python train.py --num_hidden_layers=15 --hidden_size=256 --n_experts=24 --experts_per_token=2 --d_expert=64 --d_shared_expert=0 --hidden_act="swiglu" --moe_layers=[1, 2, 3, 4, 5, 6, 7, 8, 9, 10, 11, 12, 13, 14] --router_score="softmax" --normalize_top_k=true --routed_scale=1.5 --balance_loss=0.018 --balance_bias=false --n_groups=4 --groups_per_token=3 --init_std_router=0.0199 --lr_router=0.000794 --num_attention_heads=2 --num_key_value_heads=2 --head_dim=128 --vocab_size=17615 --norm="rmsnorm" --norm_place="pre" --norm_eps=1e-06 --positions="rope" --rope_theta=10000.0 --rope_fraction=1.0 --qk_norm=true --attn_scale=0.0917 --tie_word_embeddings=true --parallel_block=true --init="trunc" --init_std_qkv=0.0249 --init_std_o=0.00454 --init_std_up=0.0249 --init_std_down=0.00321 --init_mimetic=0.7 --optimizer="adamw" --learning_rate=0.00205 --lr_mult_o=0.947 --beta1=0.95 --beta2=0.99 --lr_head=0.00877 --max_grad_norm=2.0 --warmup_steps=474 --schedule="wsd" --decay_fraction=0.566 --decay_shape="linear" --final_lr_fraction=0.1 --batch_tokens=65536 --max_seq_len=256 --doc_mask=false --train_tokens=207600000 --max_steps=3168 --dataset="wikipedia_en"
Below are experts of layer 7 (counted from 0) of a mixture-of-experts language model. Rows are named gate (a neuron's input weights, with its number), up (a neuron's input weights, with its number) and show model dimensions 0-255. Each number is 200 + 30 x the weight over its row's rms, rounded and kept within 0 to 999.
Before each expert's rows: "comes after" lists some tokens at least twice as common just before its tokens as in all text. This comes from a sample of Wikipedia text that the model never trained on. Tokens count by the router's weight.

# expert 18
comes after: "\n\n", "\n", " in", " |", " of", "|"
gate0,153,202,163,195,203,223,217,178,231,204,208,171,183,162,178,225,225,205,225,202,214,290,195,185,180,195,194,210,229,116,188,156,195,173,252,197,146,252,233,218,195,187,165,196,209,225,152,193,225,237,217,195,169,222,212,161,201,220,159,249,188,186,165,192,187,180,165,189,207,216,196,184,112,224,169,222,241,214,178,239,173,220,230,182,186,219,198,194,177,178,144,181,180,238,223,166,167,223,218,169,164,202,189,171,226,267,220,141,161,188,213,208,200,227,232,195,217,174,206,222,181,186,207,197,227,256,183,174,220,230,213,202,187,248,238,229,204,196,228,217,198,207,168,205,214,222,197,265,237,173,181,193,221,197,181,197,170,230,198,209,176,249,264,260,211,199,195,211,198,145,192,203,196,249,161,197,216,176,194,231,215,149,144,238,169,183,210,196,168,220,180,175,173,169,182,163,175,182,166,123,230,199,193,188,180,236,205,144,215,215,214,214,183,170,176,225,184,217,222,157,227,217,223,203,219,200,87,227,214,210,242,157,186,235,291,227,243,243,215,189,223,192,238,170,232,247,217,190,261,249,168,171,183,206,211,192
up0,225,177,223,165,234,193,218,212,267,195,188,264,167,213,204,162,193,231,166,185,147,180,177,240,225,254,213,173,241,232,227,179,235,202,176,178,223,188,175,187,236,205,247,210,169,150,194,226,178,235,198,144,188,190,181,164,236,207,246,171,220,204,259,195,195,250,218,196,159,246,273,179,254,212,257,186,161,193,198,197,185,192,196,205,145,206,236,225,195,208,253,240,247,161,197,183,205,112,230,205,231,203,203,199,211,189,178,214,217,212,205,251,241,205,173,231,201,234,202,163,250,174,207,247,202,166,200,241,250,137,214,216,182,191,186,167,171,229,235,196,218,196,202,218,189,241,244,172,166,203,218,168,192,178,211,218,239,214,206,163,172,205,180,190,142,201,234,154,209,212,187,237,147,176,205,204,195,205,193,208,200,209,216,206,188,202,168,208,229,238,218,198,248,178,233,268,240,220,233,169,171,212,124,202,205,175,223,223,193,191,196,193,196,225,222,244,249,167,133,225,253,226,167,248,219,142,238,204,186,167,167,218,183,170,206,206,213,194,202,197,185,192,116,214,207,221,213,255,147,139,200,166,196,181,191,185
gate1,213,232,186,168,183,181,181,152,177,168,214,253,182,225,245,185,222,209,206,223,191,209,156,205,220,223,201,201,170,201,176,167,236,202,232,217,250,194,142,212,232,211,163,218,162,200,146,231,209,168,182,213,180,178,199,246,229,210,264,199,189,149,186,154,171,228,227,173,206,136,237,193,248,208,215,210,226,169,232,151,244,210,235,209,237,287,220,173,269,205,162,177,242,178,157,166,205,214,198,175,138,143,246,189,207,222,169,205,216,196,220,203,167,183,183,213,173,197,147,217,193,220,226,238,205,214,193,241,217,175,167,180,190,181,228,238,217,215,182,187,212,189,173,172,191,198,229,239,251,199,174,226,208,194,177,188,218,191,202,167,186,127,209,221,180,189,237,181,182,186,202,220,227,144,238,227,209,288,227,175,261,120,168,188,224,249,177,167,176,225,181,238,191,182,236,168,188,238,206,194,216,196,204,185,165,215,245,197,221,252,254,199,210,222,254,209,223,176,264,228,171,235,225,257,174,217,196,247,165,154,207,207,202,233,185,220,172,174,277,194,244,186,166,186,165,200,241,176,194,203,228,194,226,179,194,212
up1,186,206,189,256,281,253,181,267,177,180,206,171,236,189,158,191,161,207,201,248,235,177,216,153,239,185,185,192,177,269,203,153,240,195,273,199,252,202,128,241,194,154,225,147,204,200,200,221,265,183,193,216,183,247,195,190,253,201,176,309,196,202,163,207,193,206,169,161,206,184,196,174,208,200,197,189,207,179,221,191,212,203,248,224,185,224,197,225,180,229,186,175,217,149,139,198,234,149,207,174,198,184,214,206,189,211,209,212,227,188,211,252,208,205,227,193,186,165,192,268,179,172,197,218,184,194,170,158,182,188,184,224,248,201,219,181,210,193,179,208,190,230,209,174,180,185,183,196,172,253,208,167,193,212,133,190,196,206,191,183,227,137,241,221,184,159,174,166,178,156,176,191,209,212,138,164,227,234,178,177,205,195,208,136,248,220,165,177,210,168,258,184,239,187,153,213,221,247,223,190,187,174,197,219,188,196,258,221,164,226,177,160,210,216,216,200,211,169,184,209,175,220,130,168,231,168,181,223,193,163,159,227,217,208,191,224,170,189,236,211,194,276,217,208,138,168,162,203,219,225,190,205,222,186,189,157

# expert 5
comes after: "\n", "0", " (", "1", " S", "3"
gate0,222,213,185,202,189,122,163,152,180,205,195,170,207,215,205,215,226,170,238,218,171,250,189,173,163,213,179,151,182,191,151,243,139,193,218,194,165,210,170,111,209,234,177,207,214,201,187,181,185,151,171,263,212,157,216,183,156,224,201,214,167,202,160,214,172,195,231,166,194,192,219,181,186,215,248,163,171,200,164,209,196,195,202,205,176,252,141,150,195,164,234,203,187,238,235,219,204,156,188,229,173,156,203,178,209,218,203,231,154,171,197,238,163,179,200,184,201,179,185,209,191,213,218,258,249,182,229,189,222,185,221,188,189,211,203,231,166,193,160,207,198,269,180,187,203,255,169,237,250,202,199,187,243,248,131,169,200,213,193,187,203,249,215,182,276,203,202,163,202,185,193,207,207,171,250,188,218,239,205,219,202,105,198,230,267,178,192,244,278,231,227,233,220,214,207,161,219,198,169,208,155,179,180,186,127,178,203,164,173,248,195,209,251,205,162,234,198,196,173,216,150,214,224,202,223,244,190,285,200,184,181,184,189,214,183,220,214,187,193,210,173,254,228,194,144,181,203,207,181,216,228,194,207,205,164,172
up0,205,215,188,229,187,218,166,163,207,206,244,206,221,211,217,225,187,235,200,243,204,185,209,180,155,158,117,197,219,212,218,194,199,221,219,197,218,214,150,186,132,189,153,190,186,200,198,188,254,234,197,226,215,223,180,176,195,169,177,188,208,162,206,233,188,148,176,227,162,179,202,217,240,181,240,203,212,188,210,169,224,261,180,226,182,199,132,215,208,167,198,147,199,219,192,214,222,219,229,250,127,204,255,193,207,230,169,194,243,145,199,156,179,198,226,179,236,185,175,198,205,198,155,235,208,191,236,193,177,197,281,232,169,210,204,195,219,162,219,199,202,231,203,212,216,226,140,243,219,205,184,193,208,230,198,164,224,109,173,183,200,194,198,192,197,260,155,214,241,146,197,199,181,196,166,203,220,231,226,273,211,211,201,215,213,196,196,194,248,206,208,282,196,211,150,182,153,228,129,212,151,201,210,152,227,203,222,195,134,260,170,187,227,220,237,204,187,148,223,193,192,237,205,171,229,206,207,224,197,250,174,165,159,189,275,233,208,157,203,161,213,194,168,128,196,200,215,221,256,248,237,182,196,168,200,213
gate1,196,201,221,274,182,120,185,192,225,239,201,189,144,207,207,175,226,168,195,181,190,219,226,210,194,158,181,233,196,169,188,152,217,232,187,156,209,186,190,146,161,180,189,154,187,184,178,203,185,220,264,206,214,167,224,193,148,229,187,235,141,201,176,175,170,193,209,186,215,152,213,194,224,236,243,165,225,184,214,181,195,172,234,141,191,154,146,211,162,193,213,225,217,162,203,216,192,168,193,210,161,168,200,234,247,263,196,223,234,197,158,214,173,201,144,187,166,217,169,191,180,233,163,190,228,157,174,214,144,177,139,228,198,286,193,141,241,184,169,221,190,200,183,222,212,221,254,196,217,220,151,183,132,234,203,234,186,171,167,216,258,188,205,171,203,273,193,228,207,228,166,217,172,220,212,210,248,191,209,223,223,217,216,207,184,183,213,289,191,185,201,305,191,211,220,220,185,188,195,216,250,159,185,154,193,193,183,163,224,200,250,214,187,179,203,230,191,237,215,199,210,205,243,175,202,198,190,180,182,147,212,140,213,216,148,179,230,202,189,257,214,177,213,154,182,227,195,212,192,236,224,226,220,192,208,228
up1,187,241,205,202,186,250,214,177,172,193,151,214,201,180,204,260,207,155,197,141,208,212,238,162,174,175,197,176,214,221,221,218,224,182,189,186,175,258,210,200,179,187,212,197,263,148,193,216,265,181,181,195,219,215,165,242,191,180,182,210,178,162,230,178,184,170,198,225,199,196,239,206,171,217,184,233,194,210,195,174,194,206,249,162,211,185,215,206,224,217,201,219,200,237,168,169,160,242,198,172,195,247,212,276,215,213,191,194,195,221,217,230,210,172,243,214,195,158,196,224,190,232,173,167,238,179,215,214,223,243,262,182,189,196,252,180,190,219,187,181,130,156,197,218,198,165,228,197,146,203,224,217,207,194,228,203,201,192,196,169,128,156,111,257,130,201,180,186,161,226,203,220,234,245,157,166,163,194,209,156,188,196,167,135,248,233,206,228,180,255,177,168,234,171,177,150,168,196,204,154,199,197,184,236,184,236,214,195,259,137,177,245,207,175,211,226,199,173,187,250,197,204,233,210,205,184,212,227,210,197,180,218,217,217,191,187,225,190,85,189,177,208,181,211,228,175,223,202,146,172,205,275,247,193,255,186

# expert 7
comes after: "\n", " |", "\n\n", ")", ".", " |  |"
gate0,183,221,238,197,197,238,158,198,200,180,186,180,197,185,196,88,202,205,178,230,260,151,182,191,151,139,190,212,191,195,189,179,173,167,181,206,130,141,187,121,191,197,187,216,193,154,189,214,166,187,226,174,185,198,197,163,181,237,247,219,216,222,167,200,160,171,220,96,187,219,190,173,176,202,222,192,191,220,195,130,184,217,188,196,163,252,194,166,223,208,173,136,194,241,151,217,226,205,196,189,191,125,273,223,188,201,208,201,161,190,233,233,233,188,194,195,250,177,177,192,212,210,208,233,240,203,235,170,220,223,170,208,207,237,204,158,225,253,169,218,191,276,150,223,204,161,212,183,191,187,218,219,254,226,182,211,199,182,197,196,183,185,199,200,224,210,143,164,220,204,200,218,194,176,232,167,166,210,211,156,187,179,176,189,173,212,195,214,198,213,198,135,192,187,159,229,244,181,139,159,205,211,225,230,174,184,255,158,153,236,153,187,189,220,226,196,150,183,213,180,160,224,173,221,199,249,199,215,181,174,196,182,237,228,214,229,186,161,163,212,199,193,181,182,128,185,177,181,184,242,228,203,249,193,168,235
up0,179,224,279,205,239,219,129,229,165,137,210,178,268,229,174,154,197,190,121,202,235,139,210,212,177,203,172,245,210,170,160,197,166,154,195,166,174,159,234,172,234,184,210,200,192,203,182,196,170,187,202,183,227,181,188,203,175,221,246,178,158,201,185,184,208,195,216,153,235,217,209,145,206,185,199,177,177,218,210,146,176,150,217,210,210,233,199,199,219,189,155,181,209,210,176,176,216,246,203,226,198,154,275,201,176,178,219,215,194,130,215,240,220,190,239,216,203,182,194,184,251,196,221,206,220,186,208,170,214,221,159,203,211,225,169,178,190,239,197,239,199,244,163,202,181,143,183,198,162,207,234,231,231,245,154,175,186,161,207,198,174,221,196,185,233,200,164,172,197,201,214,205,225,209,275,148,188,238,190,199,203,244,180,113,230,219,199,250,224,176,183,194,212,195,164,199,264,236,194,193,211,185,273,234,184,216,184,259,188,252,157,216,191,233,204,245,207,216,205,199,148,185,126,187,199,277,186,198,175,168,187,190,253,249,168,192,192,201,179,174,183,192,190,174,187,172,185,178,175,276,180,203,186,208,216,199
gate1,206,221,175,202,228,203,207,219,162,238,217,196,167,203,179,205,202,216,216,225,152,196,231,217,194,164,211,185,184,213,187,217,142,168,231,211,162,189,220,193,147,202,198,192,251,228,186,239,212,200,175,204,173,219,189,179,208,182,246,186,213,198,206,219,257,172,166,192,180,188,153,254,225,205,180,204,245,240,199,207,208,263,202,248,189,188,192,249,265,170,172,163,200,274,214,203,206,198,222,229,156,208,258,239,219,190,243,199,224,147,191,147,147,187,157,151,210,155,232,209,136,206,216,166,180,218,222,215,165,189,216,193,161,207,224,184,219,224,167,233,191,198,133,229,200,211,197,191,173,205,207,200,206,170,188,207,181,237,158,221,224,191,169,199,185,190,166,260,216,200,191,198,210,272,192,158,259,209,184,191,165,197,250,199,175,208,139,199,187,169,164,190,197,233,106,144,236,243,154,259,222,151,224,189,193,192,138,154,218,205,149,238,204,228,218,202,228,206,231,213,117,213,234,189,229,157,221,216,212,264,224,241,174,196,268,203,223,190,170,205,210,198,159,243,265,191,228,186,207,179,202,205,185,166,189,227
up1,205,220,173,146,222,226,234,160,210,188,151,182,199,240,194,231,212,172,264,220,164,206,213,155,204,168,230,198,188,196,216,219,169,206,224,212,198,273,166,165,153,203,218,222,236,218,143,201,186,193,192,227,225,204,190,200,267,234,212,262,205,162,182,242,195,170,155,179,212,201,173,186,180,154,216,195,271,191,230,181,244,198,225,214,205,225,192,182,207,194,225,181,176,215,240,202,228,179,214,215,157,211,223,174,163,243,165,189,172,153,206,210,216,166,215,168,259,174,234,241,203,224,198,281,204,196,260,180,178,240,212,219,196,212,247,202,237,177,205,165,162,209,199,215,270,157,141,186,191,154,181,200,217,217,169,141,170,230,200,220,179,202,180,213,146,170,192,193,179,192,214,217,195,198,243,185,199,216,207,215,196,207,187,212,233,188,217,226,165,175,242,255,186,253,242,176,175,218,157,209,165,227,178,211,189,194,240,108,218,195,160,197,207,167,261,161,157,165,191,193,197,273,180,185,222,187,210,232,207,244,207,165,211,180,289,203,255,195,153,194,193,202,198,204,165,193,169,219,202,203,183,197,253,115,211,219

# expert 21
comes after: " | ", ".", "1", ",", "; ", "–"
gate0,184,140,257,290,187,207,180,233,182,155,212,228,270,245,204,202,237,187,209,194,208,241,235,132,183,237,201,201,217,209,236,198,208,213,196,137,168,232,240,169,267,241,236,161,182,152,250,260,209,252,213,226,189,222,192,162,181,211,181,201,177,134,213,248,223,215,182,189,242,215,216,205,225,241,198,195,236,154,159,179,215,187,191,209,149,180,224,255,172,169,170,142,174,196,208,224,204,170,239,174,228,239,206,219,217,191,180,245,181,231,169,193,217,226,156,214,231,203,211,233,271,216,204,205,249,194,201,183,211,218,206,252,219,184,194,254,158,232,172,235,214,201,176,254,200,258,183,178,201,165,162,168,193,187,192,237,160,226,172,203,254,254,234,230,237,239,216,176,187,190,263,195,150,194,181,148,187,218,182,220,173,196,186,171,182,210,210,173,175,221,209,235,241,226,223,156,224,163,220,211,216,205,265,193,212,192,188,234,219,232,189,184,200,222,218,213,181,211,216,196,199,187,201,210,205,229,189,221,252,239,179,194,213,173,266,170,196,222,209,199,180,197,200,253,184,226,206,204,268,232,251,191,202,223,200,163
up0,156,187,209,217,212,210,188,144,212,197,186,196,220,248,167,178,139,203,186,218,133,181,152,232,231,207,258,165,174,150,205,202,220,156,185,197,222,173,143,173,169,143,150,212,161,243,198,204,188,193,218,221,179,172,218,182,229,168,203,198,178,204,217,192,197,218,243,203,200,181,259,192,202,187,218,208,189,206,245,217,155,191,145,257,228,217,250,228,236,148,199,220,170,165,199,195,228,162,196,187,186,173,184,213,153,191,229,194,261,195,182,252,208,204,264,180,215,227,124,168,170,186,175,186,225,217,183,137,159,163,169,172,263,188,238,145,259,207,190,189,232,236,202,174,193,221,173,202,208,216,199,195,261,212,232,129,240,208,243,202,144,182,167,190,218,200,205,216,219,200,158,197,209,198,210,221,213,190,247,178,214,178,245,200,166,169,149,221,223,181,140,245,196,201,209,196,190,246,151,210,173,220,218,187,319,173,160,176,172,161,214,195,222,184,189,181,188,231,221,243,158,213,216,203,194,196,174,215,175,194,216,199,186,227,157,220,200,206,201,182,204,273,165,146,216,201,192,205,175,202,201,185,165,218,170,238
gate1,228,193,214,170,174,190,143,149,210,192,222,191,192,196,198,169,241,175,152,202,196,162,202,212,210,195,145,244,157,201,230,143,247,230,188,191,231,168,158,192,248,183,196,190,203,175,188,195,149,194,175,235,182,224,158,191,208,213,229,198,180,210,238,204,204,195,199,184,212,154,225,192,219,223,197,213,182,190,196,175,174,184,215,204,182,219,256,161,164,205,267,227,167,191,252,170,225,181,159,193,187,195,223,236,220,219,205,249,232,198,212,218,220,217,192,222,231,185,129,267,182,215,179,159,247,203,200,257,216,212,229,210,222,107,207,178,245,175,204,155,139,191,199,190,198,215,232,217,230,196,187,192,173,206,192,142,227,220,234,246,198,188,225,275,208,175,211,191,170,220,207,166,186,128,161,226,226,201,217,163,187,100,225,203,179,208,167,169,197,220,181,228,211,237,258,205,216,184,273,201,169,140,277,199,238,232,206,146,210,218,208,140,211,187,180,262,206,194,199,173,205,205,207,205,240,230,194,233,246,201,182,200,152,193,171,192,187,208,223,247,184,212,168,175,181,182,168,187,157,223,228,152,181,132,178,181
up1,195,175,187,217,163,241,194,200,231,225,211,217,227,173,103,235,226,219,197,190,210,216,143,161,189,252,203,156,213,229,176,181,192,212,169,224,183,172,183,155,171,190,175,182,246,236,167,244,217,210,216,195,255,196,208,189,197,290,157,218,180,181,204,198,144,228,213,204,178,232,234,179,169,168,227,170,169,189,266,215,198,177,222,195,236,227,258,165,210,243,247,168,195,191,218,226,217,176,197,229,180,187,222,198,187,194,198,256,236,200,209,208,178,213,195,108,182,175,143,186,208,204,200,233,170,168,175,194,199,201,202,184,210,226,173,190,162,244,255,154,164,176,197,197,174,117,205,162,225,172,166,179,207,216,205,193,184,180,168,195,189,266,204,189,222,235,183,150,198,253,200,198,204,171,273,231,136,157,219,220,197,213,204,241,172,177,209,229,212,231,219,221,230,169,211,271,230,206,183,167,165,201,159,221,211,211,159,235,199,192,187,198,196,225,196,117,234,213,210,218,194,193,131,215,187,243,177,212,159,160,195,189,219,239,257,191,200,200,197,183,152,193,174,242,237,162,209,204,231,223,247,193,239,240,192,194

# expert 19
comes after: "2", "1", " ", " | ", "| ", ", "
gate0,189,171,198,200,204,194,197,250,184,209,213,140,203,229,196,194,199,202,218,167,258,191,219,217,162,188,227,235,181,187,204,239,142,132,244,166,214,179,186,217,192,210,199,227,220,223,232,201,138,221,111,182,190,226,218,203,245,201,230,221,156,233,195,252,207,203,154,148,197,207,241,166,171,230,215,230,173,213,205,216,173,187,148,210,167,181,214,169,219,184,224,189,230,250,170,247,250,244,231,204,188,194,193,164,194,203,233,174,169,175,180,165,180,178,199,234,162,242,230,189,222,202,181,215,228,226,148,189,173,245,158,208,280,180,168,166,204,188,210,282,239,248,213,165,226,229,233,201,208,134,181,211,226,247,119,168,196,153,144,208,225,209,153,149,191,177,253,188,223,194,195,162,181,239,227,184,215,175,155,249,188,249,200,191,183,206,188,213,224,193,210,196,168,175,209,171,183,198,184,190,234,247,214,193,191,269,227,150,208,223,213,180,187,162,242,203,196,170,215,227,209,195,178,204,241,179,214,112,179,222,230,247,207,244,200,211,244,201,214,172,193,198,220,238,196,195,207,181,211,195,203,177,283,203,184,196
up0,223,206,205,213,177,179,252,193,162,173,232,221,182,186,186,188,171,170,207,189,222,220,185,210,259,194,151,214,218,161,250,130,238,209,178,240,203,163,171,214,187,218,193,184,210,170,167,214,248,121,171,107,183,163,230,195,217,192,151,226,224,217,213,143,193,154,220,237,198,192,165,177,212,195,144,203,232,174,183,274,204,194,229,168,174,184,149,221,218,265,237,211,230,185,217,142,248,136,211,214,210,153,175,188,192,191,201,168,201,260,146,184,202,209,207,167,219,195,182,211,212,208,188,265,211,158,220,210,190,188,190,248,208,170,189,234,185,175,198,180,179,183,212,232,213,215,167,196,199,193,190,184,168,227,217,226,200,212,240,120,206,234,196,223,191,193,210,171,141,186,206,141,220,205,233,244,242,184,221,175,173,173,169,185,218,212,224,180,191,202,247,176,217,205,188,191,222,152,209,198,168,219,175,203,220,225,161,253,201,224,173,129,222,241,136,196,225,214,214,184,200,191,180,173,170,166,207,215,158,221,96,184,147,177,264,193,182,199,223,212,221,187,197,193,275,178,184,202,239,216,203,171,197,197,161,198
gate1,219,225,221,178,187,150,168,272,211,152,215,176,153,247,164,212,241,223,211,133,184,239,192,168,193,152,215,234,213,227,196,195,236,218,199,172,192,187,215,183,191,203,186,179,176,197,201,240,244,181,246,201,189,237,194,200,213,253,182,237,197,175,203,251,246,192,196,165,226,212,223,197,274,210,173,228,233,179,191,174,209,275,196,215,196,192,260,160,216,163,188,161,232,151,268,225,232,214,190,194,159,213,233,221,163,208,187,199,161,199,229,239,181,216,110,201,216,203,235,227,164,204,208,214,259,187,203,201,170,182,198,254,235,229,184,218,235,211,229,185,184,223,181,222,184,207,203,188,211,191,196,199,249,201,197,256,185,266,195,203,220,188,189,187,203,175,169,208,240,169,209,196,156,204,201,189,229,223,178,199,172,216,161,202,201,190,198,198,188,206,246,163,190,223,217,245,218,210,141,178,204,227,225,208,123,175,193,203,222,183,186,169,173,264,249,225,203,190,237,190,162,251,204,223,206,168,197,254,269,292,166,179,183,229,235,185,230,229,210,190,204,179,229,190,179,228,210,244,230,172,235,217,297,200,208,141
up1,117,193,176,209,221,243,184,207,241,184,143,184,192,178,209,205,178,193,202,220,228,208,215,268,150,194,196,220,210,167,148,202,203,234,208,191,189,156,214,220,206,165,226,198,137,241,148,158,157,195,154,207,172,172,193,230,218,165,200,183,176,162,187,128,175,188,188,264,174,166,178,142,162,204,192,181,222,174,230,210,215,164,191,160,177,227,181,212,189,223,182,183,162,224,190,211,205,160,189,229,181,164,198,188,236,177,194,216,179,197,195,180,185,185,240,181,195,179,207,233,225,197,199,217,223,220,218,157,220,269,193,138,171,164,208,153,208,221,217,193,228,209,211,161,290,164,185,267,154,182,213,173,213,236,158,184,209,142,233,138,231,169,198,202,211,191,200,195,156,198,238,233,243,134,203,171,179,287,166,200,233,160,195,193,184,164,196,209,206,263,153,201,190,157,190,182,196,249,156,223,245,206,199,161,198,237,205,245,178,142,243,231,254,196,193,218,222,186,182,220,236,214,208,195,176,235,228,213,162,194,228,242,167,203,172,210,197,224,189,190,187,212,233,193,179,165,186,160,196,254,155,213,148,220,181,215